Weights of a small mixture-of-experts language model, trained from scratch on English Wikipedia.
Size: 18 layers, width 448.
Experts: 64 experts in each of 16 layers, 2 picks a token.
Training: a variant of Adam for the experts, 1022M tokens, 6027 steps.
Below are experts of layer 14 (counted from 0) of a mixture-of-experts language model. Rows are named router (the router's row for the expert), gate (a neuron's input weights, with its number), up (a neuron's input weights, with its number), down (a neuron's output weights, with its number) and show model dimensions 112-223. Each number is 128 + 24 x the weight over its row's rms, rounded and kept within 0 to 255. Numbers have three digits each.
After each expert's rows: "comes before" lists some tokens at least twice as common just after its tokens as in all text; "mostly gets" lists some tokens that are sent to it at least half of the time. This comes from a sample of Wikipedia text that the model never trained on. Tokens count by the router's weight.

# expert 2
router:126161168139137115133098099119102121089155127132126099106144116160115127119142101097124076131131127152083104157122099143102120120132090121133153171123115141166121113105124134134122117136097149123112121154163044166166125142103107201096168134132153151130128161086143162100147128100114157137140118115153105135175143142146119088139154105132
gate0:116169137123147106139155114145118175157097092201108167146125121116102111150155111143106136156108111085112144148138103143098097155111126136116135130117117140118128127174146129110134146142118143121096100157147096162149155106150139140124127100128147146140138138095109127133139158141131138115107058128152152131115111127109127140150146133137
up0:114148129126149110127117094157128062116128137116135153106129111156140138124129149151163112119150131166086113091113123140105125127173151160117127110135092081130165109125115126123126130116139132149150091127175131119134163156132106137130146115109147125123117144133094117127116114090104198085151156134177124126156086109150084114142113179113
down0:120114125132115136118158105111187111165109117116166142124082109096129126108107120164079146145204106133138146086104137165137099076138095107130104142145138126134121109134112118141138141126147139121124107105061151097144127117089111106114161115081166151140125138151140130163081146153099161119121092136131116123113134133119136116134133082147
gate1:138138125133108152121138164148157124128085137123109122104125098134131172117152099148124096171129188118114147127115106115127151156148083154139157140126101105138097153160169126122174126138139128151123098136164120145114147109163119137083139112133149131145126146095122108150104126132159161097137103130151118163170186129132168130188127127159
up1:113128098107107154171073142123138142154106117157133105118125104138121123113150127143098121128145144167102117167106167127129167105122104137138130122143162098139077111150113139131154132085150117123123110141112148143113145152130117127114115118113096118105110094115136140160147131123139167139106129172127125116157124130146116161129116109144
down1:135126124159115142114163128121103164127130135091131140134120122149098125089086108165141110170133114143141173155144146087126124147171110151134127140096149117111117155169141146181140142164095136152114123130070155134155124168160127104113128094123122129139159133137132108141106137131140133128107113111100162129087135132103136108155119141193
gate2:169130095131135104116147125119125155186122134106111129147109130101123141165119095124144113118093098094176143093131151119151107185104137119163150123108134113122136136093121136107126155115131149108151112111136149133142140166138114113131069111132152112111106087112134144136162070172124093153143121123139119090125160150161109088144118153133
up2:072133137117164124161092133111090104095118134139168100112137167115166092152118190166124155122129121129115140141124113133083158093121137161093101105133114149121128130138124130141122115121133136133124153140134129106132137073115160156163134111177093115107150129128147073123120189117141170122144129134098176147124138119073148161081141116163
down2:131128101119113105117121148102143131139091101156144174131112155150061140183130129174163142128104106120094121123120133102141126112115128136131088133123128105099135103164112163169085141113149149116093148084110129103126130109149119129182128137138147144152102143160159094148135157135091120127159118157134157101103139115088144169118136160169
gate3:141149111147114117098177132098154163150137166111165112183119125127098107138116141104127083108124149106120115106080162127126121144140141099115138122153193183135145168081120102092150139105146117142147111139147143106108131117155121079112137098141130127134127114150147131177127131151111111152175122174131100103112110126135112149148133112102
up3:126063141145150152108118154189082130102073132133135155063097134115151157119128161164125172153150137155143145172168091115125158116116157187143128149110074065138132122136135144137094131097121148115080131119141124139114175120131113142146114133143118159134135136148082131090119076114164123106110145083109120146130119157119143095117113177151
down3:150127102105177066114111184158149093120111169142104136131134114088144151149121093158109152134148153141142122157176055146117163133133084128144116113103089112147112131122105133138114105097103121128129137087140135130135105118110150127151142134116118194131125103098139103092103118126087151146135153105118078104105132131163137125119111089163
gate4:069109109111111124161105141142173147145123115150108100139141125100145147118123117112144152110147151151147133109166162118130110144161129071166127152107154206124096113155173103144079155135126124067176164108127125134144120142104105145149105116134136122125152112110159197121117144165087101110127104113152108107120110148116100095125134138117
up4:159140153162108142126138125123073075112111153096154132154115123143137114126174171097134136117078101135117140132134097167129132100093112149099118083111102096096160146114127157136141110144145161150096088138114154109117144076117170080097071151149127096117113130128114088139139096148120134131100150109119161103093147159141186163114107130140
down4:131142123148101139129153121061169135114123107146099099117114120074144124138164081139135125150098094127097132134129128173152157143095130128096130093165112132123113119143106139132110138058145133137115146133115126094112103168104160090100122137126145123097116157121158147173166165120109134133116124154140140144112116143164091129097164138129
gate5:135142174158147113117147148134148104141099117120101127122097145107117171196104119105134089180163113160133144164134108113165119143141114100120124156116114128108127147135130123121122173141146108116078064100115137160089115113163111153112114182107141127175130114157079114121123081131167126138110153113129124135140097137150142105134160153176
up5:098165135154161122124147113146155125123127112150153121151112143109151140171102139150158114164116065184106113117194105105139117170133108120126128112111139131079120153126112117095104146124165117150105077124108130140143142105127129144117120148132168105122123118108130079116096138149174152148115123119131126129120111117121115124137130136149
down5:100128125116125102121128150128131119192119146118119161122106108142163133127120139104114148109143140118117115138124121095127115136112115170066130157123131128145097153129150114119137162120160134109116089146163130120113101080136105133111184129107131114081115126159087169096093129135119134141120086142106113130124093097100130140117148107117
comes before: " and", " the", " but", " which", " including", " a"
mostly gets: "ically", " mostly", " particularly", " especially", " mainly", " and"

# expert 46
router:164096104131139142121132063097123097147117155147132104100172137129103159110155121111154111133131144132147146123152128096110133130123104088108157149146092135122148127138109125160160112168201137158148110127147116140132165126115152180067158143122107169123110163131165118129167127085131121106118105138101142156124118115091128129119115126152
gate0:138156136098125133150130125156132107127105119106123083132112053114127131124137134113133124115116078136115098132157105126098145095120056147121160082119147136110144145099152144143136171122149116110114072159119168084128175086159120147121086132115118121119157107152091123123123145145143135147118138134167159063163142120143140135119085150097
up0:122106158100084115145097114120140161145165155121139150171108141175135142169126122075149156129145125143153126107138087127106099146131132148139138080159147074122153140114165098137112144138135153075104159150093143124176116108134117171141135078088124122132111094125115110113133145163125120133163072121113131153161134102155102084136106163149
down0:121090106115118117114092160088134135109106154091183095121077121144144131103128137108123114105071101135060089149130142108124144120169082062076170130130135137116173162080158108114100105151168123115100088096098139118128127111162162165164133139103093147136109120115127135133106107128179167148126095082151112136143112130135133138118121120151
gate1:171128123163124057134117128155129128144144141130129158142089129151132152135158104131207111083140098081177113113150122147147110143084107098130136115106120156120151107113138090121103099100109105143105129120131113141138108115137135127141089169142134129126115135125147134128107094118165125132115121097162138129111114126162128131137070107123
up1:154177080102169094110079117183152135156108168157154168113098106107135152115127105102148104096161146130156142137120110165164132110098097098103134110132121130138198135138138119130119057108119138158130162137139125104119106105079142108118093138079141172147123149131122161150074144137133094142097124109132116147102110127134139146172113082090
down1:121142142135091103140136152141131086114203146113152096140105127118129106116127157132102120108131154161109140126136166161160178114161120073103153146078116104118114144112132136091106107120130137125149090126156141176122154089106107131127131105132121116103139162081106135112130105060095118136116138121116155112103117152133135190121157092114
gate2:120152114127110159118127136114123113109137101099082145155099120083139094148075101155133130140118145161100131130124120112138146152157103146134168140120165158129137155182122135146125122143167112131157121097085147108138136094105145132122109131100122145111168118120111119148148129113117117162137122109131135127159157149135136116132169105080
up2:118179121095115133149093128120087135087143130095083123173104098128158116106128107159137135140116099143131116101113103100138145147116092133113117142150174141133164164155087142101124126155153106135136122121145133165126124105089123137127125118113106124110190138095128125124125103111134084147081111127119127115139136144112158107123165074111
down2:127118115142129090118162091119104121149094151152111122108149144113092125153130154093126141115117134161159124123142114139164108122162166135156136117134164096094102108118082091101170134144106153106125207102116138135150142141168142101132130088188121146141114129159145108133136079084149128151168127103114109145091125132098111140118095124083
gate3:162131130165129127080148143117114131152117069140165089116149150111095080125148118074129106145106154103142087151168121137116118132079138067142128174100093085136101137133155139120136149130130127153141148112166106121146131092134084153104132093122174118117119155145169132124091153141159151123151130128123057140126139119156178131137119129120
up3:120168170123133102135092115165129142156110163129122151152110102137085131206111120140105108092140153177137155094108119110160151131204093136127133120153176169113150135108148159161104101118144119130088113147124145124143117159169145140148148132158070127131179140122112138136150102110142160116138156103135154109134148129103134089126143160146
down3:119151121118118123135137124139116096097122131135134150149110129136138116115125133125129124112130101123179147104124147073114107101088138107107136147128124163148110115140159156155154137144127067168133170141120154119148102139134119135137155137142129125088109141156180164103102100142119105117135113118147126122136143112143163082146178128115
gate4:087101163091100150123126136049166135126119133094142137142158121148098110113124114147132117130103119124135166147153114112109087100118146140149130129126134153120149128101134112122145124139184169152125101083112147157128109148161114122118100151136178157071102094131155149147176167119191110146115127147130098123141115100117066154091117159076
up4:083126151101075107097109104133107150109076099123165149120118102157151102106139081104132117121100129148099138148128098125138097107149141159140092133144127114118172102134115097106117090144152160134127094135141116183094113116141117132107086133123144154092112112151138152144185119120173114105099156151116096110124119104116103159156121122113
down4:136141081139117133133121122099144115143066149105111129113158113118142108163104122137136118109142144160129139161145184135108104086122134128131140184124102091129141144140108095122155146112130155112115117124124120110153094085114155108118119112129105129139158154175153138145114145119156125117097103146119110155127099155106145099132121116156
gate5:150131128120101114105156102162167165114095142135145133135149140136158106184121120079154123146104125159104113128134093134164075139178154110120094131096129099134178153101139155139075129149140125075145132130163117157145161103160116153125109088122125111147125103142151068107131080094185149106158127109131119082086129104153126155137133163117
up5:141099132120155086127135134096080111121135133114146161145136087133128120063141122145112153126130168101160086118130096157090145156126136101138158129173104142123090125127148105132136118123122137144105133138120131141085127103130109112085140159139104135142101156128132157159130108111148105133106124134119207186124159087134129109106087127105
down5:125096143138147177112091184133143122120132105152114092098104125152132123114137142146130132101096111111127168122127189145097127117108139130094138110131090139083132110167163142117099123103139086104147103184101116084101133110115094135135092203106157124067056096132146157082147157147122176104151207109156119107146135154111169178207123179105
comes before: " a", " \"", " the", " well", " an", " part"
mostly gets: " became", " As", " become", " •;", " as", " becoming"

# expert 24
router:159132141158125121118112149153141123127118099156123113135116105136166079140128139154119120145189121154148108144172151136124094115102152145104158069113110120132111101133097125118135153132064148133144135135075051094149130167095128127165075146128134094158151112125125089148106135142118144148132127133164147133129169198131087151138134160110
gate0:097144135146131136116108091122104123140159117138137148105096123120102128126106146164123076078147124105116152086168140069136123079127101097091148120121102073156128088098147106150124105185137138127112131109148154120126117081125144164119136144124135128092111159113131142126153137157188143147156132129166115144153059119108143152105147135158
up0:099124116164172137148092106146094099121138144135115120164104060155178160163149126144150095096129126141116110171139109118086143112132132112091131113107104130093129112111128149114108153136123128146131114080112144099117107080120122146179113147087118113107156124153130137148122179101127122120188109150106162178137118143113146208143154118120
down0:129131151103125140200109139161107100114130142125163161151082165148096169112157138159117163172103181107140147110111094137157152128120139109156120118131139177140155133107104150104103156163179123142087163138067111113126112127117120132159130141133135121128148115157140124136101126135029160139180099110150133110116154170124102169124157121140
gate1:139081128153152148105116147104124107110139158100096118145157129138115144140125143139140155152122094127109102159065171132136125136168084131143091125131161143122115151100130133101139137138139121123110159151127154132118106139132105133118096132115132130102092107160121115117130127094075139114075093150134115116118097137115115136128127132157
up1:144125111148132136115139109186152089104143112125142103058134137124090158123124173124163172156077143140123099135102163056135121169119095128155088118128107109113090103090097160101123154136129108158131128189146141127134111156128073155131125154136110123090120104148171108121104132132117147127126089115100136127111168125126135136138135149146
down1:138145127119144086087140163128158147135104180130101178121113136109136110152081118155128121078139118084131135118153153100159110141083105131098124098124133136104120178129112115141160110063134097158144140112119107112171107139130106098139126135130150087123160138184111108125133128117151107131134149173123148149142112109113115157138149089073
gate2:118160134137149142103118159163167080131132135170129138115182129130133110113093102130129121130153161127126121155132105145102183126155072146143101146131149157082076130111137175119095140162113128119171058109135105072117138096099127099121151099113132120133138105092141139131145111150129137146121105132145151114117139120155143172125138134084
up2:086117120108128153113135167138145107152142141170101170122127143139145138109115129149105124142157112159058124120144111153117124101141130118146112129117136102148117156142141121174092119169121155109116122159141168122108094090122119104125139119137123144125169177128085103165135102137168135174117139125121153142108115139072111139114120101125
down2:153087160151105114108068109103134130160098115195123136143110149133127140143154125110098129142129130134126105185119052134146125099137109136120140117158097095128119113137142105134114133114118172121186124131124121144135097134134125114156139105120081123140103116182120136154126130152117102121105123104114158118089115101127119090099151134127
gate3:105135145122083115107107163144123103114156172132084143148117119099109175134106101140059090129150115118150115124183099147157144115176112120093112130138169095120139137131104176167123165097105094116128109107164181164139131133103083124169139117139123112155122169148093105122157135077165120128139136120152111111090125112124141069094169155126
up3:180130088186090119083085108138130145094130125168105133107128113110114146110142120145142150134133116161185100152096126153086121170108139077140131121131120131118119145104118125131094117127142107115129125083102172115137164113086112113103125096108141100128141112106127120158126087114111128130143097119138080123138101132157105087120147136118
down3:131122135129142144120125147092158146154097088163114134134149144126146184132123107126121124100142119131128081132136120092105125099127136132113177149136118148105141125095152083165139143146116141137121127153128118125110137134107153116106168072139080158122104143131125172155133124139155089128111111124123165145152081139152125143100155078076
gate4:132138147121095129104109102159162142113147087119103120093104074111099125110089107123145103105135142111081136149115135119154108193155163126177136147151168117101120088123117116159127132146141084144129126120139107134128155109132126142115131137094145114142139122151117102131113126143125152104111123122175112152156099134113098133135123116125
up4:138176138124082103107107090168148165134169114126131113067096082095111165123143120114115088086149161092100105156146140143152130185178163096136102149102125108096162099133109112124124132112142140120137090133110105133108153133122091108149103171121138096163115113149156100136135137135122071101104149140164159132107101146078102103158156108132
down4:130155136136120106099125090081153118088108093119096147087088126110119112129160144136135130109116140098155124165096085089113114172102172094131119132124109106078161137128106112138110101103134116159120109095145124151138136094148138128130116118140099099142099132146133110147145097144132102122122122126140126149136112122144134139145167073116
gate5:159103146124103143163104143191127137137141157120123125123104131185144121143153157148169126150098135110104108108144094151104121140157141091160122155142095135115122124108139114123134111154118120153137115172101107188094115139099140165084113115131109138113093090075143178129098148171150134136128110121147155137113163140108128163119102129163
up5:161093133145081130120129082143136147119106144123162129101157135167154105124132095168143087122099105127164106111125132179110117134131141164162142136117166106124145164099123119104129083125116124144137131142115116121166097154106127154132184082183121124135125124094127129083138133101117115114109096139132107159151119129072120117166120137178
down5:178169118115115138162145203114148113143122137129104098109133155148156134143112143131102141125161124105112101128105152123113128112172112137116144143085132141104128116122096088083166126156114146127166177135121084167120117140119094110133076111136113105126133134110126141106109152126155150109134076105113135149146146166138116071138150067114
comes before: " of", ",", " in", " and", " to", "."
mostly gets: " response", " policy", " construction", " activities", " development", " services"

# expert 10
router:122138148157119138122097169119166155117131100118097138137134140116147101137091146124093189121166134129150144126101090157102145125128129091141126175149156122147153173073118134168115131154138126148079088150184137095126123121130111139062119125174098107169103145149092132106131112169134089178126146091154098115134120138103126134177132113170
gate0:120148118114127163130117105125152147130117102145130114104132127114089120098118151135108171123150143143122140151133155108116135160119111177117140124088162146118109138079167136157135154103121165148109180120118171148143156130143103133107141155079103069082133143116158089134138153120096072126129136096107119155166119128121146140141083099128
up0:142096121129104136139151081072122115137150124108125169167157178144107180113140125171123139117131124118095106140102116133096136145180085124137107119143126105136163142121109152151066157137142079084138176157126092133200114121124103113107117106160099135134141139156143162091121124141116119115166102118134106128105143130111129135117154178139
down0:099110109126087126094121132105133115160141136107155129141149088104169117088107117142074112127151146128135128147148087168138117101158085109104134096085139156156104160179160088087084110141105071140122109123111122175106112126110115125165122150078123108135153091105149121164137119168121145138147158132156145156159135127108148124161112108120
gate1:096103108091121108113105168089119143174131153174109134116106126143090177103133128102101123101156153076123134161112151112120103154102156128163135139157135133152124103105116120145110153125134105119092161129095162153100209154141086141119142088131129106114052123087124103136128127140174123091105113089138169134128079113127137115136116116142
up1:159158147153134136103159087139112103092121146121143111130150134144122102146133138130141085149103069121116098133111123139108135127193079137101119122119103135134148151143114166109108141118133117132138105111128082154138109151095178152124134100151137145168230104146132139091131122103133133155170133124151141125066107150117128162132145120118
down1:145105171115152106133148104144127144149105131161099105081107110123153126135098129108126128134108106098103096143132140141184135097114130114129103109123126129085118096130163148129074132148066095135170123134116065153152150162079136118144121098154129078148138125105150082055145105130117105114129128172151157124171171092106120149147136179132
gate2:096129125095154086125122156099133125162131143128114112158123168133131191121176177110121123110110126093129136091158144134146147166088158145132148118156061118152129072133073156137095170122135128113116156146116117107109120163130150114128145127120150180158140055107136157118091139159084140125123132114156090106133173111125098142132148100111
up2:150147122127112159113139117131151141100132117137153144098131116079141084109096096143134137131145170159170132156104126135146121079125098117122158145126133116082130161108155114115143083153119101160147133117169120155103120080119130155113111126119101105088084140156129112155148115119136154119125139148135150146132102159140173117129122154149
down2:156120133196130091081107140184111086142135088137121120121107136188155101148129103126162118154143114128096133182141108147080082128095116116148139052148121125125112144149114112107105140085099173128142079166153132111133144144118113108142132115152188136123132129097097143121106110109135136136166085133133132139142121154129152156100127138138
gate3:078167170136141113114148150179079132133156127121089106097104157102144126167151114121104161133099140163138124115138121164111143147060152112120095138096128143157124126162120143154125115115102107150136110091138141148121115115131169119106125132136123111171092099163125130089094113119099160153130150161127131085112138097115111126112173139152
up3:158117137086110148171078160129132142100140068133147132114089145132092145126129165133120129100102099160122127115119131185090080143130148116124126118088149133137116116133133103129174153153137113143135129156112126089158120134104098157127151151127093116113129132147086100091139137085163133130107160116118171134155100126116148135123115132136
down3:147146135112145083155134135120075108165130143136146094164143128092163141182120154087113159150145174139134127192128120111127101118117158101092132125169133125138075131169143112103133102182101101153125160159117176130155137124151119112092123112130156203162136120105153154125129156159087129105139146102145125099172149140143134130088117072115
gate4:137144105139134162123107124163094122137096136044155100162119121113111122114156162136115117155115134128099111154107119058136117153132147194136139133098104122128120138143154120126140112104094160112130096162138143135129110085131110105130092096144098120097112123117161139102122167124130159102099119130146129145124125144131123168109152138088
up4:117141131147133124151130098109144107125131129155111119099107175134104151139134121145136166092131086114153146095143155134097129110099155106099126121109112154106140112088116132104096130152138128158082128087115117139101128147130157170125177115127141131112104159117104093137091093101134120157137136093061082079121151174098119128123117114175
down4:100138166163157115140103097155115148119143133139130105138142121138132101128133086151113082098113127077103110115164095120112104154181097136116121137069123146101166157106171127116093100113109128153116150114112083141153145146102122095089079136121115128103181131087111124158120116135133182158149167141141123127179114167112148100166135120112
gate5:153133094111192096127124140145071108099119111083108121110134142136123123143124127159132115165124147119140171096126140162085075125132156178134108110105164150091098127129145141137110147106124131097114102174101159116119155107115105109140120157087141146092113117176160132126130151144093135122143134116084153077180157152176123140122113135102
up5:122114170132097114166090111169135126138088139137166122135121153147102147091192134158119154112101107110127110163159152125121196131088139114128124104146090107139154105145135137106140117137102121175107129133127168103154092146161163085125127126155136063103092140093091134112124139104113123135082141194113079181124137090120129167139137137162
down5:073164150128079138143133113126125087092121114135108181114093135151129135173108133146137123133098125121169090106136139127146104105160130113162134106115126106148115100141159117119126158154186130105078154127091158091139076134133147143128119109123148090092127137142097154150126121125087112102145163147158127069130119128124143130156146102191
comes before: "==", "The", "In", "=", "===", "American"
mostly gets: " =\n\n", " Sir", "=", " Binomial", "See", " Occupations"

# expert 16
router:173133115104124128122139130102140098156147149127127146154138151144160108121144127127125133120132117111149172145110136168111113109076120160110116071147126146147111150108109131132107158131086119157131111103111136095131118093109103121159129150188129118142123142145148111136098107111108123137113099124118118125145125122140102136112147130134
gate0:150170148106185167124153113113149155147130113099163126108126160140121137145154129112144166127119149147113118112189117156113113061131156127114137121126094086130122077101138178157107145049130145167141112107125146109151110152173154119135134108167162117117145121154137138105117126141141127136116138130169132131092159131129127163165151137123
up0:141132107147170142105167099141144143170116112115112117112127162164124106153153147074136159147117175151140127163166110160132105067128162170101158142164117076128167086117145180183160139095113107140131091093114129117174104116142147128156158137161153128141094132164134139120111090104134144116143147136122152133110136152133151139154144151122
down0:140152126100085132139120148142102104105094074121119110102171098157130129128088143129125152095135123131113112171115122108120124138092143159131123146133125119097120150138117128127138092114138174128164147135125109143057142126103150132130135092149139150134144119144084122116142108117171106145127089120113136136139107119113148131128093150116
gate1:127128102131101114116110139100150139118147159143107139140124135104149126112076100165141102132147118113120139121172140149117127105139084111159128117142137095107141140124109137124148141138153137112145109136179195135141128107135137152113110102152188150101143145093079087110163121104140118090125117097132096125124096153103113125126111150163
up1:133147115136134141138122082168126127134142102126173128089112150123094126138166120095132118120108143138151107119111110111133134135096143143112099127138111181111141053148102124150146165129093167154118147130080047101138147126104105105131099166112101081122120129144142126155125135147118119122157169160134132146105146135116108142122130103117
down1:137119148157155132110097108132162104129133156192116183147107154120215127104129149144143127109120114097105091154128130124139133151159103124084129121129120122124129126130102098114131145109074117106102144107091126124148109125113126141161106125139164161086138094100104137143132129110132120145115138130123089126118087146118105133134122134150
gate2:155139176129127138165106120119126107095124133077141123135143128164075112139123122107176173151111128172110094156136116120161140080134111121124129126151166136135088155138173134179128124097119147136132077104108135113140078110130120111088141139125125130131121102153178172122091125139116111156081158111121127129155142145149162144164095137083
up2:148127157125117105115145146154108128132104145157139122155145096105087113127124120199150133117148159168182137166111152130158119141126140142095111122120105099168144096126104125093154114081151130082159128137174177147102111154136164142101125085098126128137154113131140090099108167123127142145113132132128113138099131124117088160109153121114
down2:115130125108110109131149129159125147091097112125141120146138147119114145108090126133153111187125125120169146159137132157162162108143126097117081141094137119064108157114117123128161089131151099162065116116158120176126082140118156102142124134114152119083139152116139139122146176107116117121132151115151131116144139161112124140155170116136
gate3:121168136080122128122117103136163124105143104098121084141109157126105162112133102104135148169114149123088149115149118102092127111133097128131135150098174135129136137117106151116119143151129114084092133093148173131124145125180075111077150138133130151106094115165147132098083105113098133121132138127097116112132149153151118118108122142159
up3:133180128088130111105159123125162148106101132115096119143111125108102115128082117180106118151110132088127116118139147099081163152085116112133103146062152088162131181116158086164105144167130134115115135075158146151128104121129123100101145139130112098123112124208152145157094145109125099147132127135089139114135149104135144119120153128145
down3:141141159153135123118106129146104171150137144151137075131124100136121142156136118095141140138115146130096129111112134082138138143109153109114192104153132135103067148118124124126166159141118097107131136103135156186147119092116129124117135139110181135134131121137126085139119107147105142103121164108139123124104151092169128110125169104144
gate4:169124120082118113096145098128115139116135212139130123151122107177130166110106132144101169086192129099123134090130153088148141159128142111156135175148129142160146173120130132142104118162172158080145147094140166169132114144115133093090177104123146113150096108099146200106121114151126112128115156137151144176120107142120129108101136098127
up4:106128118131115087128130162140092127084099164143114128118125126118119103150123154155088123085099134123166134105159125150132125151110100150124127143148142143108152107126093156083115145117113115139133105130161079113147105130125103142123157156106099148179098114128090131181080114142107165140092136132108201086108132093160142131112093134146
down4:111125150118136101139132151077124169089137168064157115175117136120107109152155156127149079098104114151122147103115096089156141127156156150128125125148162134149138122102140167118119111136147167108099149150102130139089113123137129129104156151103142152121142121123157151143096141099146137112141129115149110168091118127145113137118133146141
gate5:150092121141168109106175121146093158114167141140138144159118131153128088147145151105156095128102098098121098165163163121147194116143121145154086132107138108142192114107161127136122126155127129106120095137150116127113144162130167164093095117120124163144125118135148111102104131121144141182112159090121105160107094118105101104107112137159
up5:097152150099169105192105124108140126171131137148123124116113125116138168145140134103135148125132189110160171123142131133137146149152183084127119172135098125121118091094158138131128136092106146075133138128117120146126170117123104136146100137119163123122113122067129122199120161095144114101122123103151126121108153123144093133140161164096
down5:169143171158136161129108108086137156124158124119141136140127153120174166109136121136137093092136140104156114134103146122156149117151119070145116127154163131091184120082137157129148167142138126087111128156049138125105127142104125135143136153123143141105102132141119133105147131106160090126122120080135119158157130173159144073122139079170
comes before: ",", " of", ".", " in", " and", ".\n\n"
mostly gets: " teams", "ians", " players", " men", " troops", " forces"

# expert 32
router:079114130111113098119138106162115108089175108131141150121104113146092123131152177172101107103132160130175131132101109116150156117126155127149125132167135171073097119175131152123167119126057148116138145120071156125176117103104144122134091096120069090137141137107158131146100116113084129109133137164112140160124156108113133090110141080111
gate0:165142139121126134162141088142086145144105153117143112132090099121118143160132129086104120110163107125110110127148104143171124149137130111153114113133093158115094115117104116148109151157160123090119182116100133101100128087101162136168169104105115107123145090124194079088149130128170144143141128136133158143130146120125137141142134134132
up0:131117123124094158165181094140100154145112106158129095165134092135117124107135156128086140105129140150154096143120122147121116157164129091152138137104122071105100158132106116158117127099122090099111177127150169100098114080101145121146156101129137123134145081121159092146175107126107148140147150140110144119110149116093111126126097114135
down0:112160097179173147091105154104121140116138123114088117157150098121120084124146089058133177085141152149101149110160125127139195150095139134108166087154159123124146144144123111148090124106143112084109129126133118146069137109127128165130155129124115125120150131126121134116125161099129130145111137116149169123128139127082132129141095177115
gate1:128177114128084113167122141173121139122123120121154169166090119124092136106180135110148096142128107107127128137166122094100108173150152105149121120172118109137119142128104148076170167099151124093121112188152100125122127102109113093117135126128089121098157118133126133104162142131142123146124100124105069141102152065151112133146125108159
up1:146151086196138154096115103119079143116106125166133104139180155125107128129119115140137128103119135143131146108146128163144107122112141074155103115108120133146128112124158097123138115105129139098097145134142145084150076125115100155076132131120137182100120170090133124140103101157104123087121142102136195101117107082105143140065157137104
down1:128108103123135136101119093153106109133132133111118148134130164158099145117103081158104097137137135111098141097156105127119152110072138131160123125103123129145136172132089113150113101163160124167161121152112128130127123118162105081115105141150140126135131124180117099039136108117069101137122134090108177125138103136135127175088121135127
gate2:122077128125153165161154113120113070127095134092114112138178125135107128082137145179096192138132145155086129114156146148139121096128112158118101099104145149118070170146147171130141160124117143176158096125142139079144159093136115164112096124167140133169153151135111095124098172144167160140140109138132100118120092127099144116072142154109
up2:120093122119103155135142130153135118131136111136154151134119109102156109126166119128110131125110123119141150157119117133123145162111099150099113124145087125095148139106173156112091159118120150110138085139140151098153134116137111137117138140119103133119101167107101129097160127163070106165111154086134117163151138129111162106132084140130
down2:158124156151082123161145132116115117156110147088108094093194107153118183121126167145155121123128148140139134117137086145157145136125163165078141128133111157132152107099122118150135110169132145086130136121122140196108144106121176101144102115058128131103141175134098118148119102120153157187155174151092085107139145142127139111107148115132
gate3:127153158127126095179122124094130126090152126139143127104139156138117133102109093115132171127143117163127122078140149128166138063099143142152092119133140158109123110107145126152151130129086138123120087084109146119153112132112131113098124138124119144098135083152133209124142082157129115068098070155128148157174138105166151153133111091117
up3:128141125107138102142115102138162136131112119089119123121151119140082190119156077127087133102103063111093129103107090157140080089126107122151110122125133141105095160164147118146083150133127125095161123078108183138111159132132129129138163121148115112125118151153095108102124149132150126113134139154171118124119130131129162142100110125095
down3:145117123071126145107121112110140144104125082147118174156142089096121104103139174156137113089132143157101103101131113118148089159136112124142147109120083105128151150131124159118140144091155134166158101113171148136166108121107134154145129135120120133078117154129119141133116097134110118126099103138144111147119074161076144140130119134142
gate4:127101123147124157134138121145081131137102149102131082140131107120191165131114106137117116132162081145168127139135138152108126098129129110120097116134137123136125094120148168080132137147151132097104182112113145076104112081148113086119130129164113153119134116117143141153112168193132112128125140114121101130134096098128143151112162082117
up4:114120102129127132146121134116101128145134147100135081138136108104156158129099127170099093135163117144159131135163137129111106128167167127122062124139136160134113099132166188092170141138118162130087173117115153109089142100143118105145134122124079155139130124141156138143126160157103100135145165125107122171109070093090157140094168084098
down4:140139188129139130114165119144161099123139159131102129124164140121086124125125172110113118128111167094109156118106124176091114136128130145153089140111144143131121113118125115140140126126119148098082158053114116120173090124093098126145155098132165149136156182140124136100132173169123130143120088109105127115136130151147142092096117124119
gate5:182097151132144153126148150114161148117126129129103112166108140122129133150096137184162084124131118083142131120131133158134099117112108085104132124118185126107128131150129136097080136102134164111134066150129162168158129128131133182136121114180096157134129071132136109141086135122164130138103138139169139120149096102072175159153130096118
up5:119088131127163157149142147107166123131151098114116113153114132108128115136090133183174089114112109066147128121156123135118125131120136102135129124111154118101090127136128144102112173098103188103142065115114149172159154125166150156147111116161082149128137088144159128158070110144159142160071141144139151144160106096093154162135147081102
down5:151132146084148164116158122129152143125133115141116140128192135154161119115099122165121128159119124147097131155124142137112134161148152141177130178089129168143099143137168127127128132114146143103172118118119171156144146113129095135110095147104161128156144174066108153134157115105163133119124071106163117110119159127144144138100089117146
comes before: " of", ",", " in", ".", " (", ".\n\n"
mostly gets: " University", " Fire", " Museum", " died", " M", " College"